Weights of a small mixture-of-experts language model, trained from scratch on English Wikipedia.
Training: a variant of Adam for the experts, 392M tokens, 5983 steps.
Below are experts of layer 6 (counted from 0) of a mixture-of-experts language model. Rows are named router (the router's row for the expert), gate (a neuron's input weights, with its number), up (a neuron's input weights, with its number) and show model dimensions 0-127. Each number is 50 + 12 x the weight over its row's rms, rounded and kept within 0 to 99.
After each expert's rows: a language model's description of what the expert responds to. This comes from a sample of Wikipedia text that the model never trained on.

# expert 41
router:50 56 51 39 48 46 35 54 41 38 28 42 35 66 41 56 63 52 60 57 61 36 60 70 54 82 25 61 37 32 48 59 58 59 50 50 55 21 76 51 54 38 47 23 44 55 56 54 39 58 55 56 42 26 44 29 57 40 50 59 34 38 39 41 59 31 58 54 42 48 51 69 53 49 63 37 56 67 42 33 46 62 50 46 49 50 40 37 43 63 61 56 56 67 55 66 27 30 54 60 48 46 51 63 35 44 40 52 64 40 31 52 44 45 47 53 65 28 61 60 60 42 61 61 73 51 33 30
gate0:47 36 40 53 47 56 61 69 47 58 51 63 43 45 64 47 40 64 44 43 55 31 31 56 45 55 56 41 52 51 58 51 48 59 45 65 75 91 46 41 51 72 44 60 46 36 68 43 45 41 37 70 61 36 47 59 49 40 46 58 44 51 66 41 57 60 68 42 51 45 57 33 68 40 42 49 50 63 46 51 35 42 29 53 50 31 45 44 37 49 61 55 50 82 45 57 49 27 46 48 56 63 37 38 39 40 34 31 47 44 57 38 36 56 28 40 56 37 59 51 66 56 13 54 37 66 67 33
up0:44 53 53 58 55 43 47 66 42 51 44 46 57 42 48 53 32 21 37 64 57 39 68 52 38 36 46 48 31 57 44 45 37 49 34 45 55 43 43 59 58 55 57 30 66 54 52 46 55 39 50 36 52 48 44 38 79 73 40 44 54 72 43 48 42 13 69 50 56 40 53 39 52 31 47 58 31 50 64 58 70 27 55 71 47 53 72 31 60 66 66 40 43 64 63 57 44 46 74 42 62 59 49 45 44 42 64 44 42 48 19 72 62 38 57 39 47 51 42 41 59 48 39 43 64 51 28 53
Biography action verbs. Past-tense action verbs following a subject in biographies, such as won, moved, received, took, joined, followed by their object.

# expert 26
router:62 52 42 55 44 68 61 53 41 65 57 58 39 52 29 78 46 50 61 35 63 49 46 54 62 82 37 49 50 29 71 53 56 39 37 55 62 26 62 55 52 39 56 46 35 49 55 61 43 73 54 58 33 25 38 31 47 35 37 61 43 46 35 58 45 34 40 43 50 40 49 75 43 53 50 37 45 50 52 50 55 59 56 38 36 48 40 29 44 52 41 54 61 46 48 68 48 48 33 58 56 38 78 62 34 43 26 55 52 34 25 62 51 53 41 56 72 32 60 56 62 52 65 48 68 45 54 36
gate0:67 61 34 57 08 41 42 60 37 58 61 45 25 40 47 56 24 70 59 54 49 56 58 48 63 76 47 44 35 41 51 69 65 39 58 49 57 71 55 57 53 61 58 37 60 60 65 55 52 66 35 48 33 37 37 58 44 71 61 46 30 62 38 67 53 76 50 61 53 62 49 49 64 44 67 52 41 43 50 45 52 41 45 55 57 43 31 45 54 36 71 55 57 51 46 61 47 30 48 60 52 72 39 30 54 61 45 61 50 56 51 52 39 58 29 56 57 59 63 34 50 63 47 58 38 30 41 51
up0:63 43 27 50 41 41 65 58 43 71 69 27 53 49 38 69 40 59 36 63 49 57 35 61 58 84 55 41 39 57 50 90 66 54 64 43 38 52 50 39 56 56 65 31 37 42 46 48 57 64 60 55 49 44 42 43 39 53 47 61 43 58 51 52 44 45 25 52 66 62 64 51 52 32 45 51 55 45 68 49 47 32 33 39 43 67 48 44 60 37 67 56 45 50 43 47 58 50 39 43 46 54 57 41 47 70 35 43 57 72 26 36 61 28 50 44 56 40 68 32 35 54 33 44 55 43 68 59
Time and place prepositions. Prepositions in, on, at, during, into, along, especially before dates or places, as in "on 18 May 2013", "in 1970".

# expert 48
router:53 57 53 58 49 76 44 42 60 50 46 48 51 59 33 72 51 59 59 60 55 33 41 55 78 70 51 42 28 44 57 73 55 60 58 46 67 50 67 50 54 39 51 49 47 53 66 43 40 51 26 78 48 64 59 51 55 51 58 62 27 27 39 53 73 51 56 63 47 59 51 40 57 46 67 54 64 44 50 52 37 72 63 31 49 44 28 44 48 48 54 61 52 60 58 80 41 51 28 68 43 44 46 46 43 49 43 42 52 26 58 45 36 59 36 50 69 43 66 54 50 47 37 58 61 62 48 16
gate1:49 58 74 63 43 50 40 56 61 53 67 24 52 38 65 61 43 67 41 54 29 32 39 55 62 52 47 55 45 52 63 57 72 50 53 47 36 52 59 66 53 44 53 48 60 62 59 40 41 40 47 46 56 45 36 40 51 59 37 62 23 61 59 58 60 50 50 28 56 59 23 42 63 61 65 37 52 64 52 43 42 61 44 50 29 62 44 45 36 47 53 81 43 86 64 62 66 30 53 49 53 63 48 33 40 44 58 35 37 12 69 54 51 55 43 49 49 62 56 36 66 47 54 49 40 53 45 39
up1:51 56 43 37 70 42 33 52 50 47 52 79 53 46 43 69 71 41 53 29 60 36 50 32 23 42 65 36 47 58 27 46 54 63 37 25 52 61 28 33 52 45 39 45 56 52 38 63 76 46 30 44 40 33 57 66 41 46 47 47 53 50 66 52 32 42 37 56 45 49 65 37 45 59 41 58 41 50 64 50 65 49 30 66 62 53 38 41 55 42 52 23 42 51 46 65 35 42 44 43 31 65 63 39 40 53 35 46 51 62 38 33 60 36 33 55 48 37 42 50 41 54 51 39 59 54 75 61
Year final digits. Last digit of years after 199, 200, 201, often in date ranges or tables, plus name pieces like Deb-or-ah.

# expert 14
router:74 45 28 43 57 41 31 53 46 74 51 62 40 57 39 72 52 57 65 43 57 41 51 54 81 54 49 60 63 55 61 56 68 38 39 55 54 46 50 34 44 54 36 45 37 65 65 60 27 64 43 60 28 50 23 45 33 37 63 51 43 57 40 64 57 54 71 63 57 40 57 50 38 62 62 32 51 39 21 59 54 56 41 48 59 43 63 26 31 48 53 55 69 59 47 51 59 51 51 66 78 70 35 43 50 40 54 46 58 44 56 45 51 64 26 53 62 45 56 69 50 55 61 59 64 58 43 50
gate0:78 50 26 48 51 54 48 61 29 43 44 44 53 64 57 31 75 49 62 52 54 50 52 68 54 44 61 31 62 27 63 62 44 43 49 60 84 46 64 38 37 52 44 50 36 47 42 29 51 28 45 55 38 63 59 57 31 42 54 41 68 39 74 70 75 54 43 51 47 34 71 56 32 63 46 29 29 55 47 53 41 68 36 43 50 31 48 42 67 55 47 44 79 56 44 46 47 49 50 43 63 56 48 64 47 49 50 54 43 34 54 47 61 54 37 30 52 56 51 61 60 57 61 35 49 52 60 47
up0:53 57 77 60 56 60 51 42 62 51 60 61 57 42 38 51 52 40 46 59 58 51 45 69 46 45 32 56 18 50 45 47 80 47 43 36 50 47 42 58 54 36 62 47 66 44 64 44 75 34 73 62 74 29 50 52 67 67 44 51 29 49 46 45 62 50 41 67 56 66 37 47 62 56 57 65 66 56 36 50 30 39 54 31 64 45 54 63 37 47 59 50 23 62 53 48 59 29 39 56 40 44 83 51 55 45 50 53 54 42 33 63 46 38 70 59 30 42 52 51 47 38 60 45 32 56 52 58
Infobox field syntax. Coordinate marks ″ ′ and field labels or values after "- " and colons in infobox lists, such as ChEMBL, Order:, Density, Demonym.

# expert 38
router:59 38 21 36 30 56 70 44 53 75 44 68 43 58 44 57 63 57 64 50 60 39 49 68 59 72 42 45 41 38 68 53 67 45 60 41 53 27 65 46 59 51 43 40 36 46 80 61 32 57 43 58 46 55 37 59 38 45 56 66 39 45 43 48 45 41 66 54 38 52 63 42 50 41 67 31 56 56 49 36 36 71 51 40 65 48 58 41 41 45 52 37 67 60 50 86 45 43 27 48 70 56 50 62 43 52 48 51 47 37 58 32 55 68 26 59 55 44 45 76 50 36 44 57 53 57 43 60
gate0:41 33 44 43 46 58 53 36 55 56 35 58 42 72 52 57 56 58 50 43 64 40 42 33 58 38 27 32 62 53 54 49 47 66 47 55 68 53 51 35 35 46 27 71 55 40 35 27 62 56 72 48 42 58 79 43 53 52 58 48 53 47 25 36 49 38 53 39 72 40 55 62 65 26 57 40 40 45 52 72 38 41 51 42 40 54 54 47 59 44 61 41 46 23 30 36 50 61 84 40 43 44 52 49 64 50 65 33 49 42 41 51 29 41 56 39 47 59 41 51 48 42 46 76 43 35 47 33
up0:63 70 57 40 38 53 55 61 62 44 59 40 34 56 52 70 65 52 51 38 58 74 53 44 42 49 62 44 35 42 60 52 64 53 47 30 16 31 58 51 65 77 35 36 37 56 70 55 38 57 49 43 32 37 46 49 39 48 48 70 26 47 39 42 32 36 65 62 57 27 61 47 59 60 51 60 46 45 53 56 48 43 57 36 37 61 81 55 50 54 39 54 25 50 58 57 68 54 37 70 44 36 46 47 40 57 56 64 38 46 66 50 41 65 55 46 43 45 36 57 53 38 60 57 59 25 51 62
Countries and nationalities. Country names and nationality adjectives, often in sports tables and career lists, such as States, Chinese, Lithuania, Sweden, Party.

# expert 60
router:67 46 56 45 49 55 52 51 32 52 43 70 55 47 27 52 76 69 53 42 56 47 43 61 96 49 54 37 58 34 49 42 37 61 55 60 68 58 77 52 67 52 40 53 44 44 79 46 54 45 29 54 53 45 45 17 54 59 63 49 20 37 58 39 63 47 38 63 39 42 40 55 51 61 58 39 57 47 50 34 48 60 56 35 58 42 34 38 50 41 51 59 71 46 56 58 49 50 37 45 54 63 53 43 41 50 28 65 58 40 53 53 74 72 31 50 62 45 48 53 44 51 39 46 47 41 36 42
gate0:69 43 55 51 58 38 55 55 60 61 57 65 39 36 45 49 47 36 57 59 61 03 39 29 39 36 56 36 47 44 30 45 44 53 47 57 47 64 51 54 50 36 29 50 68 49 55 74 11 53 65 50 47 41 48 49 53 34 55 52 66 48 61 49 48 47 39 52 43 54 63 58 28 44 44 63 34 47 48 23 35 39 53 48 37 47 48 44 37 59 60 37 64 34 50 48 51 38 57 65 56 58 48 60 65 60 35 62 59 77 47 55 46 60 30 59 59 46 38 57 63 47 33 37 55 32 56 27
up0:23 45 53 42 64 45 44 39 61 55 36 38 57 47 72 49 57 67 67 48 57 65 49 54 68 57 50 65 49 52 44 64 39 53 34 38 43 51 56 38 35 29 85 44 49 47 49 49 66 45 32 50 46 55 56 47 58 35 33 26 53 40 33 55 40 60 39 33 45 58 36 49 57 76 59 17 37 69 47 41 50 61 43 60 54 41 49 38 63 49 33 30 53 68 45 48 65 27 54 40 69 40 56 25 45 39 50 63 45 53 55 45 38 21 56 42 53 50 55 49 35 60 64 60 53 52 43 58
Name middles, table numbers. Middle or end pieces of place and personal names like Sal-am-anca, Far-r-er, Tol-edo, and numbers in sports league standings tables.

# expert 46
router:53 39 44 32 48 50 36 39 38 40 54 46 27 61 29 76 46 65 37 54 53 45 38 53 91 47 30 42 42 57 44 59 67 35 31 43 36 60 65 44 55 47 42 59 60 55 60 60 28 69 40 51 50 33 45 51 58 40 56 56 36 42 62 51 62 55 36 61 49 48 57 52 56 55 60 56 53 70 22 27 54 56 51 58 68 41 50 36 49 27 56 77 68 58 61 58 51 40 44 65 45 51 64 42 36 48 44 74 54 28 28 66 54 66 53 68 50 50 49 52 57 63 46 51 49 41 49 45
gate1:61 73 41 54 52 37 56 42 45 35 51 71 64 38 28 32 43 47 50 53 63 46 61 63 49 38 32 60 50 66 47 58 60 54 52 57 53 38 77 49 69 59 51 57 47 55 51 34 42 56 20 59 47 19 46 55 46 54 36 69 36 50 51 26 64 49 62 64 45 49 72 34 33 55 48 52 39 73 57 58 52 44 58 41 54 78 60 28 54 53 78 53 69 62 55 54 63 48 52 69 48 46 32 28 45 36 38 55 49 50 48 50 64 49 55 49 57 40 59 64 73 42 38 36 51 43 40 59
up1:52 45 37 40 62 57 59 35 52 63 58 24 30 52 54 48 64 71 45 56 39 44 51 34 44 49 26 50 48 64 54 52 38 56 42 38 60 56 32 59 28 56 58 48 37 40 36 49 36 65 59 58 60 63 43 52 49 53 53 44 57 37 53 64 61 69 53 70 72 51 45 47 59 49 41 12 51 47 67 40 45 55 46 43 48 53 36 42 58 63 48 59 37 40 64 53 60 52 32 37 46 69 36 30 35 54 44 49 33 63 46 42 15 41 52 56 58 21 59 42 42 34 40 37 32 69 68 37
Short mid-word pieces. Short pieces inside English words, often after an initial letter, and unit abbreviations, such as b-ap-tism, sn-ail, km, kg.

# expert 24
router:58 44 33 26 36 69 34 37 40 65 30 51 58 53 56 42 45 42 58 41 54 46 55 62 56 59 38 37 32 37 43 68 63 30 49 46 53 33 51 68 53 28 50 50 59 51 47 75 62 65 51 74 26 45 40 41 35 48 57 58 59 34 40 57 63 55 51 59 41 43 33 65 53 43 49 34 61 58 55 40 52 61 51 42 68 41 42 28 52 45 45 50 44 54 67 74 30 53 44 57 60 39 48 60 35 23 49 44 61 28 26 57 56 50 35 56 55 53 63 51 56 44 64 81 46 41 33 50
gate0:34 38 54 36 45 40 48 44 42 42 32 34 56 52 58 60 52 41 45 66 53 48 23 60 65 58 53 47 45 33 37 76 58 69 35 57 30 43 46 47 49 61 35 52 57 54 56 50 59 48 68 38 65 48 61 25 25 57 43 53 48 51 80 50 49 55 71 32 44 63 63 55 66 41 58 46 62 53 38 38 32 61 46 39 58 55 36 34 48 59 48 59 54 62 48 38 29 49 34 41 64 42 36 35 55 72 37 47 72 50 25 59 57 61 59 30 42 53 38 67 36 43 76 56 47 60 41 54
up0:57 54 35 50 43 39 27 54 41 41 62 75 37 47 39 40 49 58 31 50 46 60 51 47 45 28 44 30 69 66 53 46 47 40 42 57 43 47 68 56 58 60 40 41 58 44 49 85 35 53 45 64 33 75 51 63 40 51 58 42 73 63 51 60 57 64 52 63 35 55 46 57 05 57 41 49 32 58 41 36 40 48 47 49 37 37 46 68 45 41 49 55 70 47 62 42 58 49 73 42 61 58 54 62 68 46 54 53 38 67 57 57 35 45 77 60 41 51 43 35 66 63 48 62 59 45 51 58
Copulas and possessives. Forms of be (is, was, are, were), possessives like its, their, his, and dashes before track lengths or quote attributions.

# expert 9
router:63 44 39 40 48 43 40 61 46 41 39 59 51 67 40 55 62 64 59 51 51 43 59 63 49 72 46 58 46 52 71 67 41 48 62 53 58 22 70 64 55 51 44 23 44 52 82 51 28 63 36 58 50 38 57 30 47 38 77 46 39 44 54 55 60 29 50 42 41 48 48 57 36 53 46 51 56 53 38 37 39 64 47 34 32 40 28 42 36 54 59 58 66 49 58 58 40 49 56 74 46 50 55 59 42 36 55 72 62 50 22 47 46 43 46 41 54 45 72 77 64 52 62 56 75 42 45 38
gate1:55 62 46 54 34 48 53 39 59 44 40 62 52 46 63 36 60 42 49 55 60 52 47 45 55 38 73 55 46 50 53 56 50 41 61 67 58 48 43 46 67 43 39 46 83 61 61 45 28 39 27 25 44 50 67 33 49 40 53 63 30 49 76 61 37 52 53 56 66 62 59 58 46 39 40 50 60 40 65 45 40 71 43 51 38 30 28 57 30 54 36 53 63 77 47 39 31 45 43 54 53 37 44 64 64 70 57 42 52 68 41 56 67 39 35 48 41 61 58 50 48 65 44 56 66 41 54 14
up1:41 40 60 52 62 67 47 43 56 46 50 45 37 37 46 65 53 62 42 48 28 39 38 62 36 55 41 39 63 45 49 60 61 46 47 70 48 69 34 32 43 55 53 46 46 60 32 64 59 53 61 50 44 50 70 60 51 64 37 51 44 23 38 44 54 29 27 40 76 42 45 42 67 56 33 58 54 71 26 52 49 51 46 28 62 43 58 41 60 62 73 46 34 72 45 44 29 38 44 58 44 61 53 46 14 51 52 47 50 57 45 57 28 51 54 68 64 33 39 42 46 43 52 63 41 48 74 37
Verb endings, predicates. Verbs and the word-final pieces completing them in running prose, such as expl-ain, dep-ends, announced, stated, decided, often before to, by or that.

# expert 2
router:67 44 42 55 30 62 42 63 49 58 54 54 55 44 47 50 65 71 59 38 47 39 53 48 64 51 47 47 53 30 39 59 47 48 47 45 48 47 69 54 76 56 51 53 38 64 77 67 45 37 28 64 41 42 36 49 27 30 50 59 46 29 64 47 68 34 42 40 39 46 38 52 45 51 61 46 36 45 30 35 47 58 49 53 52 36 42 35 46 42 57 53 65 44 41 69 40 29 37 47 56 79 53 47 62 63 23 77 64 28 52 52 50 74 32 44 63 60 54 66 60 58 38 42 39 38 41 42
gate0:76 24 58 59 52 48 54 39 29 63 66 58 59 45 33 50 56 56 74 66 69 62 48 45 45 54 49 33 49 64 28 66 72 50 48 57 55 63 53 48 40 50 58 45 53 60 45 42 57 42 71 54 44 35 42 49 38 54 59 45 57 59 81 69 59 58 49 57 48 43 57 57 51 49 47 49 47 59 38 31 71 60 65 69 35 49 58 45 48 54 51 41 58 49 48 51 37 38 33 51 58 68 52 52 57 38 62 46 37 85 34 78 82 50 61 54 51 63 55 44 72 66 63 66 47 54 51 39
up0:28 56 27 61 57 49 49 62 51 34 59 77 48 76 73 56 39 61 52 73 49 50 62 51 46 42 58 49 19 45 61 65 44 50 51 51 45 42 60 43 41 49 44 26 48 38 70 54 43 50 50 59 44 68 63 49 44 72 68 42 61 61 32 28 30 38 61 50 52 40 45 29 53 42 47 49 46 15 51 49 37 28 55 46 46 53 22 65 47 49 46 61 46 35 55 56 56 57 56 48 48 45 48 52 43 56 43 44 55 37 65 73 42 44 58 36 48 34 39 55 37 44 55 36 63 71 59 68
Mid-word pieces, "the". Inner word pieces like th, ph, ch in names and compounds (Hawthorn, shorthanded, osteoarthritis), plus sentence-initial "The" and "the".

# expert 8
router:61 43 49 46 51 64 56 43 60 78 54 67 45 74 39 64 62 46 52 55 64 25 36 48 69 83 32 39 25 53 69 69 52 49 48 52 68 21 54 49 65 45 40 52 50 48 61 64 41 59 51 63 33 50 51 54 50 61 58 47 43 56 47 60 46 34 60 61 53 48 50 37 52 40 62 39 66 53 42 48 44 72 49 43 53 38 39 50 50 50 51 66 57 56 69 65 50 41 48 56 71 71 43 62 36 42 50 52 51 60 55 35 58 74 30 70 64 37 59 71 49 42 54 66 49 67 39 27
gate1:58 41 53 50 35 64 49 49 52 50 67 68 48 57 51 51 51 46 52 60 74 47 31 43 72 73 34 44 61 60 48 56 46 50 48 52 26 44 55 68 25 32 31 63 51 35 46 43 57 52 47 39 46 42 54 25 62 43 67 53 56 50 50 58 54 43 54 49 44 34 55 33 60 47 54 38 82 45 34 43 55 58 50 41 51 59 53 53 48 48 70 80 64 60 45 54 47 42 85 52 26 50 54 68 52 75 65 51 46 52 45 53 47 52 57 42 74 59 53 84 39 63 51 58 43 50 56 28
up1:48 41 66 53 47 42 41 53 50 49 39 52 54 68 76 42 48 58 56 34 45 65 46 73 32 46 55 63 43 39 57 65 56 65 60 31 38 58 54 52 63 71 78 43 59 61 66 60 56 48 62 51 60 51 14 40 50 37 31 48 46 46 52 57 49 41 37 33 43 57 42 57 57 70 37 42 38 44 47 44 50 46 43 39 58 36 45 33 50 58 46 52 31 63 62 44 63 56 22 56 55 47 51 64 44 49 57 28 55 53 35 68 48 33 63 73 48 53 64 14 68 48 44 48 61 28 50 67
Years and party labels. Last digit of a year before an election or census name (1997 Alberta), numbers in table cells, and party names like Labour, Conservative.

# expert 39
router:59 35 57 54 36 53 45 37 45 57 37 72 31 47 23 52 37 63 41 35 39 40 50 39 72 55 54 48 22 41 51 65 54 56 55 55 62 41 60 52 42 42 51 44 49 46 64 71 56 48 51 63 38 41 43 56 45 30 39 67 59 26 48 58 60 46 43 61 40 58 56 65 45 56 68 33 60 39 30 56 44 59 56 23 46 38 48 33 51 29 61 56 43 61 56 58 24 36 43 45 74 72 52 59 44 41 41 69 52 47 55 40 68 48 27 66 54 33 44 70 56 31 40 63 67 39 57 55
gate1:76 35 42 48 36 47 31 34 63 60 60 28 27 37 46 58 46 38 45 40 46 54 38 41 61 41 52 49 51 62 72 45 45 36 57 60 41 36 56 55 53 72 49 52 38 35 47 79 42 51 53 61 73 42 36 44 67 26 46 66 54 48 51 27 40 46 52 38 37 70 41 52 41 38 47 37 61 57 46 53 37 56 65 61 49 39 56 50 51 38 62 71 46 52 57 40 43 37 39 68 29 42 40 64 41 42 39 64 53 42 39 28 62 74 57 60 59 26 49 61 44 37 38 46 69 54 60 64
up1:59 19 44 55 37 54 66 41 50 31 49 54 65 55 48 43 48 62 52 56 60 32 46 44 58 48 61 52 44 63 46 34 39 63 38 55 54 73 54 25 60 51 49 57 55 51 63 66 49 36 45 45 32 43 49 66 65 28 64 61 53 40 47 54 57 39 62 67 43 38 61 24 75 73 59 46 50 45 53 54 50 60 55 56 49 32 62 43 38 68 61 32 71 53 47 42 37 38 49 57 53 47 49 68 28 49 19 35 44 38 37 46 55 43 54 46 62 48 43 84 55 28 44 53 71 49 43 31
Table cells, sentence openers. Trailing digits of long codes in tables, cell separators and commas, and sentence-initial The or adjective-noun name starts like Old, Iron, Railway.

# expert 20
router:71 41 31 43 47 48 42 42 45 70 39 69 28 67 47 63 51 46 49 44 60 63 58 56 53 60 36 40 39 22 57 56 70 39 60 43 45 23 56 66 53 39 63 34 47 57 88 60 51 69 40 63 38 50 53 44 41 50 70 67 44 33 36 48 52 41 54 62 38 61 40 67 47 47 57 48 54 52 37 42 32 70 33 39 74 57 44 44 58 47 39 49 63 67 50 75 42 42 38 65 56 76 48 62 46 34 44 65 42 43 46 43 57 40 43 54 43 48 62 54 54 48 56 57 51 65 30 44
gate0:59 36 44 55 52 42 49 58 57 44 62 58 40 74 54 84 26 52 37 35 55 50 41 43 51 50 47 65 51 37 44 52 49 43 52 40 57 46 61 40 89 58 50 30 51 31 66 55 45 64 45 78 57 50 36 42 51 61 53 63 58 48 40 47 43 62 36 58 68 55 62 22 45 27 56 36 48 36 52 53 31 41 51 43 29 39 60 51 56 29 38 46 68 61 53 53 49 48 57 60 41 45 41 37 36 37 55 69 70 51 43 52 49 63 63 72 43 18 66 53 34 51 67 44 52 53 55 46
up0:67 37 40 60 48 41 46 46 63 56 64 56 62 71 43 52 38 36 40 21 54 61 50 35 40 50 66 60 64 44 54 36 46 54 58 41 56 39 37 36 44 42 59 41 46 36 53 24 54 31 47 65 28 47 66 51 37 66 57 57 58 48 51 61 36 39 44 55 34 44 52 36 36 55 53 37 67 47 60 61 63 19 39 52 28 37 58 60 55 54 18 31 49 51 43 52 54 56 63 67 48 49 56 42 39 76 50 57 68 63 47 37 33 44 47 59 54 42 67 59 65 59 79 30 52 56 39 59
Plural group nouns. Plural or collective nouns for groups and institutions after "the", "other" or "of", such as countries, members, students, government.

# expert 28
router:53 31 30 58 46 46 32 38 50 85 45 78 45 74 37 74 45 62 57 35 52 49 53 49 65 52 49 57 62 44 50 67 71 50 45 47 43 41 60 42 49 47 36 44 67 70 73 54 27 54 55 52 31 49 46 43 38 49 73 39 34 50 39 62 56 55 56 59 38 46 61 68 34 45 51 29 57 54 33 58 42 51 38 48 63 37 53 45 42 40 67 61 59 59 54 58 51 65 50 55 69 55 74 61 52 34 51 59 57 46 38 41 66 53 37 41 79 46 52 56 62 56 43 71 64 38 40 56
gate0:49 38 47 52 49 54 45 48 41 75 53 49 50 53 38 60 44 45 56 46 63 42 53 58 70 45 50 41 75 58 40 46 46 60 26 38 65 31 62 60 47 29 73 58 39 33 46 45 46 50 57 48 42 55 37 33 68 49 67 40 69 38 58 50 42 57 63 38 66 40 61 64 41 44 55 26 44 61 60 15 61 49 60 63 52 37 46 39 45 49 48 30 41 48 69 54 51 66 75 39 46 50 45 38 53 57 32 42 60 56 32 53 83 50 51 61 46 59 51 60 54 60 65 27 80 62 39 46
up0:38 48 42 46 43 70 62 69 42 43 47 24 68 43 42 29 51 38 42 58 67 60 48 59 62 65 37 62 55 70 48 56 56 37 67 52 62 54 37 61 26 54 69 80 65 51 32 56 30 53 37 50 55 33 47 69 34 48 36 56 49 41 42 37 50 66 27 44 50 50 46 45 56 77 44 56 55 39 37 24 68 45 36 61 48 56 47 65 50 52 42 60 75 33 61 49 51 55 53 46 59 54 51 38 58 65 59 53 74 48 56 27 56 63 51 50 66 59 55 31 45 57 59 46 40 65 63 45
Spec list field names. Field names and labels at the start of spec lines or table rows, often after "- ", such as Weight, Axle load, Shot put.

# expert 31
router:65 30 43 61 49 43 42 41 58 51 49 61 26 49 48 77 57 65 77 30 76 47 52 54 80 55 52 52 54 51 52 46 61 40 39 50 49 31 50 43 61 32 41 51 61 77 77 40 52 53 56 40 54 35 56 33 43 43 72 51 55 47 47 63 78 54 51 47 62 39 57 61 37 62 45 34 55 54 39 54 53 51 36 47 78 47 47 35 27 51 55 62 62 56 45 70 57 51 42 51 58 60 72 72 36 47 37 41 65 34 60 53 59 71 46 66 57 60 49 46 57 55 50 60 61 41 48 33
gate0:67 43 61 58 60 55 53 44 47 43 53 92 48 32 34 34 56 63 24 49 49 51 50 51 66 44 43 43 40 57 27 67 44 50 56 40 46 41 47 57 51 42 55 56 51 40 43 43 43 63 38 45 36 44 61 50 45 53 68 40 48 65 60 64 37 54 81 63 54 38 46 46 52 53 55 49 43 17 43 57 54 45 59 56 50 58 49 24 34 31 74 39 68 73 64 39 56 28 54 36 45 33 51 56 53 44 36 42 41 38 53 46 64 57 70 37 72 67 46 51 51 47 35 43 53 50 76 39
up0:65 72 39 33 45 43 54 63 66 71 41 63 69 59 65 48 46 63 47 55 36 45 53 32 59 65 66 48 65 40 58 42 53 49 65 39 50 46 69 42 65 31 49 52 48 42 50 43 75 44 60 69 42 53 30 52 36 61 56 35 61 57 58 55 52 53 45 37 34 76 64 57 21 39 51 43 62 51 66 44 38 44 53 45 39 46 49 40 64 65 42 51 30 44 54 39 37 54 34 39 49 43 43 69 40 43 41 70 44 73 41 67 46 41 45 67 37 51 41 46 55 35 84 37 51 31 41 57
Prefix-like word starts. Word-initial pieces such as up, out, dis, def, with, mostly in spec lists and infobox fields, e.g. Power output, Layout, Withdrew, Relegated.

# expert 17
router:55 28 46 52 52 54 61 41 51 64 21 74 48 41 36 50 44 67 47 41 43 36 45 60 65 55 46 59 34 23 51 50 62 39 58 53 59 37 63 51 64 43 48 46 44 45 70 60 46 58 51 54 53 31 38 43 56 24 48 44 45 38 41 39 52 52 43 53 36 63 46 66 57 50 55 30 70 41 34 48 44 66 41 44 42 44 52 53 44 44 62 61 40 70 57 80 23 44 60 56 79 63 59 73 45 26 34 51 46 42 57 41 57 49 22 52 47 49 42 58 59 33 45 77 67 54 51 41
gate0:52 47 73 57 46 45 52 58 49 53 48 54 59 41 24 48 45 41 66 47 50 35 56 52 59 44 59 42 79 36 55 48 39 52 59 51 35 60 45 30 57 46 40 40 50 48 71 53 43 70 52 50 46 46 62 35 65 43 54 49 39 53 52 52 45 59 45 74 47 58 45 60 53 27 46 56 45 69 53 37 40 61 39 71 51 61 56 56 50 55 20 72 43 61 45 52 58 37 44 56 80 32 41 51 39 26 57 59 41 39 52 61 88 56 40 37 56 52 51 51 73 33 46 69 29 29 24 52
up0:44 24 48 59 42 55 47 59 33 43 41 52 39 66 49 36 54 48 49 57 39 51 32 50 68 37 33 61 89 49 50 55 65 38 53 42 33 54 54 42 72 36 30 73 33 50 53 40 49 55 51 51 48 40 53 66 61 41 45 26 57 43 49 48 42 59 48 62 65 47 28 66 61 40 54 33 47 55 57 28 36 59 48 53 36 67 53 63 34 49 47 55 55 70 36 35 54 44 51 36 61 65 50 53 62 45 62 63 45 66 47 49 63 40 31 65 47 63 43 51 71 55 70 70 37 48 19 40
Country codes and teams. Country codes and name-initial words before a name in sports tables, such as USA, ITA, SRB, Team in racing entries.

# expert 0
router:72 45 53 36 42 48 54 34 49 45 42 46 42 51 26 68 69 64 58 36 49 54 49 52 54 64 35 49 41 54 44 45 60 42 52 47 57 21 76 43 45 21 50 34 47 49 60 59 38 70 32 57 35 58 48 20 28 50 70 43 41 44 33 49 53 34 48 56 43 47 36 51 36 42 46 36 55 52 42 41 45 58 58 46 61 41 46 39 49 47 40 48 68 48 65 56 34 42 63 56 56 55 50 74 33 33 51 82 69 53 34 63 60 43 45 45 63 50 62 54 64 38 49 66 72 35 31 44
gate2:50 47 39 53 44 47 44 31 45 46 47 55 46 49 52 22 49 51 36 58 45 57 67 47 38 55 48 73 29 30 58 33 45 48 37 35 46 54 38 54 67 45 42 21 65 66 57 48 37 53 39 57 32 62 36 44 54 51 64 53 51 37 21 28 28 39 56 47 40 44 41 52 50 61 71 63 65 38 60 70 55 54 38 51 56 62 45 54 73 43 61 59 35 49 40 49 53 36 41 63 28 43 61 51 71 73 35 58 31 44 26 62 54 52 51 45 55 52 48 43 15 51 59 53 48 69 58 55
up2:49 56 39 73 68 36 73 27 41 30 81 37 65 39 41 36 46 58 56 43 52 32 58 42 48 27 43 70 42 52 54 53 55 52 35 47 39 44 60 46 51 41 63 32 48 58 48 37 68 49 36 27 61 36 48 45 54 50 46 41 53 25 45 40 37 55 28 35 61 41 59 51 55 46 29 53 34 56 57 66 48 62 61 71 63 59 47 60 64 43 51 50 45 43 59 58 36 51 56 47 54 60 56 57 64 41 47 84 64 53 37 47 56 64 60 56 61 64 38 30 64 32 52 73 45 59 54 49
Auxiliaries and adverbs. Auxiliary and modal verbs and adverbs before a main verb or participle, such as has, had, have before been, just, tend, generally.